Experts of a small language model.
Size: 12 layers, width 192, vocabulary 21458, 53.7M parameters.
Experts: 40 experts in each of 12 layers, a softmax router.
Training: a variant of SOAP for the experts, 528M tokens, 8050 steps.
Below are experts of layer 8 (counted from 0) of a mixture-of-experts language model. Rows are named router (the router's row for the expert), gate (a neuron's input weights, with its number), up (a neuron's input weights, with its number) and show model dimensions 0-191. Each number is 200 + 20 x the weight over its row's rms, rounded and kept within 0 to 999.
Before each expert's rows: "gets" lists some tokens that make up at least twice as much of what it gets as of all text; "mostly gets" lists some tokens that are sent to it at least half of the time. This comes from a sample of Wikipedia text that the model never trained on. Tokens count by the router's weight.

# expert 22
gets: "0", "9", "8", "5", "6", "7"
mostly gets: "′", " lb", "/sq", "⁄", "8"
router,199,218,188,212,214,228,186,191,204,204,222,163,174,206,208,192,199,171,200,206,224,226,209,170,216,196,221,225,160,195,199,211,173,188,205,176,209,161,200,171,186,208,182,202,196,192,188,155,225,215,196,179,193,177,194,231,208,202,170,223,195,174,215,198,200,252,200,168,162,191,223,184,210,224,215,186,197,232,220,217,196,206,162,218,157,186,213,166,175,199,196,218,216,167,226,196,198,198,160,231,214,203,224,169,174,211,182,167,234,191,198,190,193,183,190,196,196,202,201,219,173,173,240,224,218,213,205,182,193,193,217,207,200,152,231,196,228,190,191,204,210,236,193,170,207,193,196,219,221,223,189,202,220,187,234,189,166,216,183,194,174,175,195,212,193,176,195,219,185,196,209,202,167,190,189,144,235,235,203,187,188,209,188,174,189,204,195,187,198,189,206,216
gate7,208,192,208,175,203,171,186,190,208,231,190,172,191,194,224,166,207,217,239,208,203,188,169,214,189,226,186,199,227,210,206,160,216,183,215,199,205,231,214,184,200,191,213,191,166,200,193,200,231,204,168,179,176,207,184,213,210,190,192,204,238,196,190,196,231,205,207,186,174,153,180,171,232,178,195,257,223,225,178,194,176,212,214,207,190,172,212,253,213,165,160,196,197,213,210,201,205,170,180,190,179,171,192,194,176,182,162,189,191,205,209,200,215,181,171,222,239,209,209,196,217,185,192,176,193,180,213,236,185,197,189,201,179,184,164,210,215,176,201,184,175,214,189,217,206,192,219,159,174,220,190,184,214,189,208,204,220,180,150,173,219,191,192,188,201,195,186,190,184,190,213,190,213,167,191,198,214,226,207,252,221,181,212,173,187,212,169,206,227,189,205,211
up7,229,193,224,211,202,207,211,214,203,201,196,200,198,192,207,202,218,244,212,206,197,190,215,239,232,224,193,198,184,220,207,155,189,209,219,214,193,179,189,203,201,181,211,213,185,184,218,223,217,201,162,207,206,207,212,230,197,190,199,216,191,206,207,179,204,203,188,170,183,201,194,187,214,221,190,218,219,151,191,231,195,188,164,210,194,210,193,200,176,174,146,198,148,151,217,188,214,192,182,232,201,196,186,151,173,208,160,166,223,172,192,240,192,162,205,208,249,192,225,228,226,208,189,219,188,195,214,215,181,190,207,217,205,174,189,193,165,196,225,190,250,184,208,188,207,198,191,197,161,235,200,209,229,220,204,226,205,198,182,179,213,223,189,190,216,233,201,186,193,213,195,197,190,216,205,199,208,217,199,223,200,206,216,205,182,226,190,185,258,218,222,223

# expert 36
gets: ".", ":", ".\n\n", "°", ").", " \""
mostly gets: "°", "\".", ").", "′", " mm", ".\""
router,172,174,208,184,223,217,177,191,205,209,232,229,201,194,190,202,181,217,200,185,215,198,212,191,181,172,210,204,208,173,168,217,189,209,164,194,209,231,166,162,200,211,188,196,204,190,204,187,220,196,190,204,169,178,187,217,191,234,215,174,213,221,184,183,212,220,227,171,196,193,205,222,243,178,195,173,200,216,220,225,225,191,182,220,202,194,158,218,172,198,230,189,220,180,196,224,189,200,185,193,205,220,168,164,163,176,208,198,205,183,194,182,204,171,231,214,208,200,195,220,185,222,249,163,222,189,217,221,190,205,250,187,137,223,195,186,194,228,215,207,170,211,205,191,194,187,156,178,184,192,194,207,201,217,220,215,163,218,216,206,203,186,154,189,202,191,202,210,215,191,189,199,183,239,180,204,199,181,220,194,155,170,197,184,229,183,220,180,215,213,192,205
gate0,173,224,230,180,223,162,206,146,200,201,190,198,172,212,191,189,215,204,233,188,207,215,204,212,203,232,185,205,197,201,207,209,186,152,194,209,175,214,217,189,201,168,183,207,217,216,200,200,199,186,174,200,243,209,203,170,192,187,184,223,197,188,189,204,221,210,202,211,193,208,190,210,152,216,211,199,198,183,233,225,201,206,202,207,213,216,174,164,197,196,217,212,176,226,230,207,204,213,214,195,189,230,188,181,204,182,180,184,178,145,197,221,213,191,211,239,174,192,116,218,212,200,208,208,194,200,223,183,205,209,163,209,173,208,193,193,194,221,183,202,205,204,237,213,177,182,183,173,162,163,180,157,185,195,203,231,194,174,227,186,192,246,184,209,190,230,212,188,183,185,171,184,208,206,189,184,201,214,209,194,205,168,173,193,194,188,192,228,221,193,222,216
up0,209,214,185,173,180,179,250,181,198,208,209,186,190,216,252,188,227,215,225,185,176,194,214,207,203,210,159,209,182,174,206,217,177,169,181,191,155,195,198,192,204,186,203,182,225,236,212,209,217,190,178,209,200,214,201,196,212,212,155,229,196,201,218,195,168,191,191,198,200,188,183,225,178,195,182,206,211,142,201,212,190,225,183,224,209,194,192,187,187,217,155,194,195,199,216,205,187,219,213,188,204,231,202,209,187,211,192,171,228,156,216,199,173,190,212,234,170,199,133,207,220,194,215,213,206,194,198,219,181,214,175,231,178,193,191,215,215,218,208,213,191,204,216,214,207,225,218,172,163,187,175,202,203,194,183,221,169,219,184,221,175,253,205,188,193,226,212,191,235,209,173,186,207,188,185,155,174,186,198,189,189,208,230,191,236,194,200,197,178,199,187,189

# expert 34
gets: "|", " |\n", " |", " the", " election", " Party"
mostly gets: " election", " Republican", "|---|---|---|---|---|---|\n", "|---|---|---|---|---|\n", "|---|---|---|\n", " Senate"
router,186,167,193,210,231,191,165,198,224,194,212,173,209,218,218,182,168,173,200,201,237,190,190,239,182,167,222,199,231,206,204,197,235,208,226,222,186,203,240,222,211,229,177,165,195,229,208,216,186,183,207,204,213,190,179,202,193,182,178,201,180,183,197,176,220,196,191,213,225,203,233,168,212,173,224,188,240,203,183,205,215,202,192,184,228,215,231,229,219,220,195,210,161,214,180,220,182,217,224,173,204,209,229,200,198,184,215,225,216,218,186,226,173,191,189,173,214,207,181,199,207,197,203,198,178,203,227,226,214,195,211,215,200,237,185,228,179,200,233,231,226,223,178,225,148,206,219,214,239,215,221,179,227,193,186,212,221,194,216,217,207,175,205,211,192,203,235,181,209,194,204,190,206,167,233,220,217,160,207,195,190,219,162,227,209,214,177,204,176,187,192,199
gate1,170,187,181,212,241,163,266,191,225,201,236,210,207,175,209,234,184,176,236,183,209,191,195,217,186,192,204,198,180,178,202,205,204,206,173,188,189,201,250,194,220,134,194,194,225,203,206,183,233,214,214,192,165,147,226,197,203,186,182,179,183,214,215,190,190,216,161,139,232,188,182,190,200,200,218,201,153,188,204,179,177,183,210,183,210,216,176,216,193,207,223,198,204,226,185,207,184,205,195,200,202,237,198,182,202,219,186,192,211,209,180,192,200,230,191,162,208,186,190,208,168,202,197,204,186,213,179,202,175,195,210,233,232,210,171,196,215,205,205,197,183,182,173,189,225,233,210,185,227,218,207,156,222,195,194,191,218,214,218,198,223,190,177,214,189,194,216,187,162,215,204,218,182,209,215,210,206,159,210,200,199,217,220,203,205,215,205,184,212,211,205,201
up1,208,210,214,225,207,226,176,219,227,179,184,212,192,164,196,200,208,185,196,238,195,173,212,193,178,197,203,209,156,217,202,179,168,207,194,164,176,186,185,174,170,193,229,218,200,208,221,205,176,219,181,198,194,207,201,182,192,200,183,198,192,144,212,209,216,196,230,209,192,220,202,233,168,235,222,219,199,235,229,202,200,204,227,192,175,170,191,179,210,178,165,219,208,194,161,144,196,186,210,222,196,170,211,184,189,212,201,204,200,159,189,207,224,180,221,189,206,203,218,198,186,176,181,202,238,227,221,172,178,208,198,207,208,184,198,155,194,186,166,229,187,199,209,196,227,208,236,230,210,219,187,228,206,219,207,179,171,206,175,201,219,222,221,220,156,229,176,203,222,218,225,184,206,176,192,211,194,234,206,178,177,223,210,177,199,189,204,193,201,220,173,185

# expert 7
gets: ".", " and", ".\n\n", " but", ").", "\"."
mostly gets: ".", ").", "\".", " However", " .", ".\""
router,197,173,207,188,193,227,211,215,185,220,220,204,217,179,173,213,166,228,232,191,179,199,189,207,210,222,191,177,219,181,192,203,167,213,204,192,166,207,221,179,171,195,183,205,173,194,192,184,250,183,175,200,168,209,200,168,204,230,198,190,197,190,219,186,223,223,215,202,235,180,215,217,232,186,182,188,206,217,180,183,199,162,194,191,207,187,211,229,186,200,219,168,181,204,203,206,167,204,205,206,208,225,182,192,192,192,194,199,214,204,169,226,220,171,218,202,218,249,177,199,172,217,224,166,191,178,227,221,175,218,217,156,187,193,195,180,182,203,172,220,176,200,222,211,230,180,201,176,201,184,217,216,212,210,197,208,186,218,211,220,217,210,168,205,180,175,201,201,181,176,206,181,185,249,193,226,165,184,226,179,186,155,227,179,221,183,227,168,240,188,202,233
gate2,179,205,216,215,211,192,189,240,211,202,205,233,181,223,178,148,204,195,208,178,180,215,199,195,207,232,217,189,187,216,215,208,196,204,197,208,214,197,195,194,176,192,196,239,163,175,206,200,194,187,165,231,142,221,199,186,202,177,194,211,158,204,187,190,195,170,184,192,160,175,241,242,197,187,187,163,197,193,226,198,173,210,215,187,225,201,199,207,161,184,185,198,190,185,180,239,179,201,213,189,206,188,210,211,213,175,203,220,146,220,209,183,251,180,207,207,213,205,220,155,205,212,183,202,179,221,236,192,226,205,183,197,225,220,187,196,204,225,210,188,206,164,197,159,204,210,181,179,211,206,202,187,197,185,187,213,169,185,194,230,193,227,207,179,178,205,195,220,183,184,216,233,195,184,219,203,175,204,185,178,183,223,164,176,227,205,217,218,228,216,195,219
up2,200,199,196,186,204,170,191,210,189,224,229,254,205,184,166,196,194,219,203,170,190,243,211,190,186,236,216,194,157,199,206,182,198,224,217,217,201,209,202,187,177,183,206,206,194,193,159,214,203,179,200,196,168,183,207,182,218,221,183,177,198,221,205,187,226,205,231,169,197,201,223,190,205,190,202,194,202,205,218,185,171,181,198,191,207,217,209,261,170,193,205,175,192,166,179,223,189,182,174,188,189,205,161,215,218,186,202,197,153,202,163,182,259,200,213,197,233,195,205,173,224,220,158,179,174,205,221,206,183,222,171,208,203,194,200,202,179,218,208,184,222,192,202,189,210,184,206,198,205,193,210,198,238,180,193,210,196,178,168,227,204,214,225,179,187,224,200,206,194,180,206,200,233,192,203,209,188,212,228,190,170,234,192,176,232,184,189,164,243,232,181,229

# expert 13
gets: " |", "|", ";", ":", "-", " -"
mostly gets: " |", " @", " —;", "|", ";", "',"
router,202,180,183,175,196,223,241,238,207,185,199,176,228,225,171,232,192,211,206,184,199,200,175,168,191,199,199,176,190,229,218,173,201,195,189,210,179,230,186,222,200,211,169,202,204,209,180,169,232,211,235,244,196,175,205,199,190,200,178,177,195,211,220,226,218,231,178,214,178,187,234,230,217,207,244,211,209,171,197,215,200,193,204,202,178,214,195,233,210,178,230,201,191,198,213,186,220,201,205,171,187,174,185,187,184,207,221,226,198,204,182,195,178,194,183,156,202,216,223,199,232,205,170,180,177,214,214,194,185,145,197,213,169,203,167,208,221,185,174,180,216,205,182,208,200,181,165,196,188,162,231,179,201,224,203,201,205,203,189,227,171,210,200,193,205,212,242,226,207,191,202,169,215,176,195,219,212,160,205,223,198,221,186,211,207,183,215,229,164,169,176,178
gate0,180,222,192,200,190,234,221,234,207,198,202,179,205,201,195,144,199,191,230,188,204,212,176,157,185,185,228,201,185,216,219,200,162,181,187,175,227,213,175,193,153,201,168,200,164,213,168,178,202,227,213,200,201,216,193,197,243,203,196,186,180,243,185,174,192,188,192,201,231,205,180,190,194,229,232,184,179,175,248,215,193,197,185,217,190,228,202,218,198,181,172,165,215,194,201,188,186,160,207,192,169,179,187,217,196,219,222,223,176,175,180,219,185,191,220,184,204,195,176,150,227,191,211,232,172,163,180,178,211,185,198,202,175,168,229,196,208,206,246,221,178,211,180,179,203,182,217,233,187,181,214,197,214,223,187,200,196,177,223,211,200,214,196,177,205,230,207,185,177,193,203,183,213,197,202,217,199,216,189,210,199,222,195,190,179,216,179,180,219,217,179,217
up0,245,190,237,218,216,205,146,202,212,202,188,178,170,187,199,201,205,202,185,241,177,207,182,180,191,211,185,170,189,190,218,181,225,186,186,211,166,192,208,209,231,197,185,178,237,189,194,204,219,189,194,207,184,232,195,180,159,204,208,211,212,212,213,197,215,217,167,212,169,179,189,216,216,207,231,222,198,240,202,210,178,211,219,261,188,190,191,173,220,192,211,210,199,156,228,223,197,204,193,189,220,180,179,222,205,212,199,206,199,180,234,165,194,211,228,219,209,200,185,236,192,211,195,208,225,201,202,206,211,185,215,210,224,223,199,184,207,201,188,222,198,179,211,188,188,214,171,198,240,216,165,219,190,191,170,227,209,198,221,197,229,181,189,218,235,213,204,184,242,204,214,184,216,209,223,204,216,182,186,223,219,168,223,202,232,179,231,256,198,177,190,225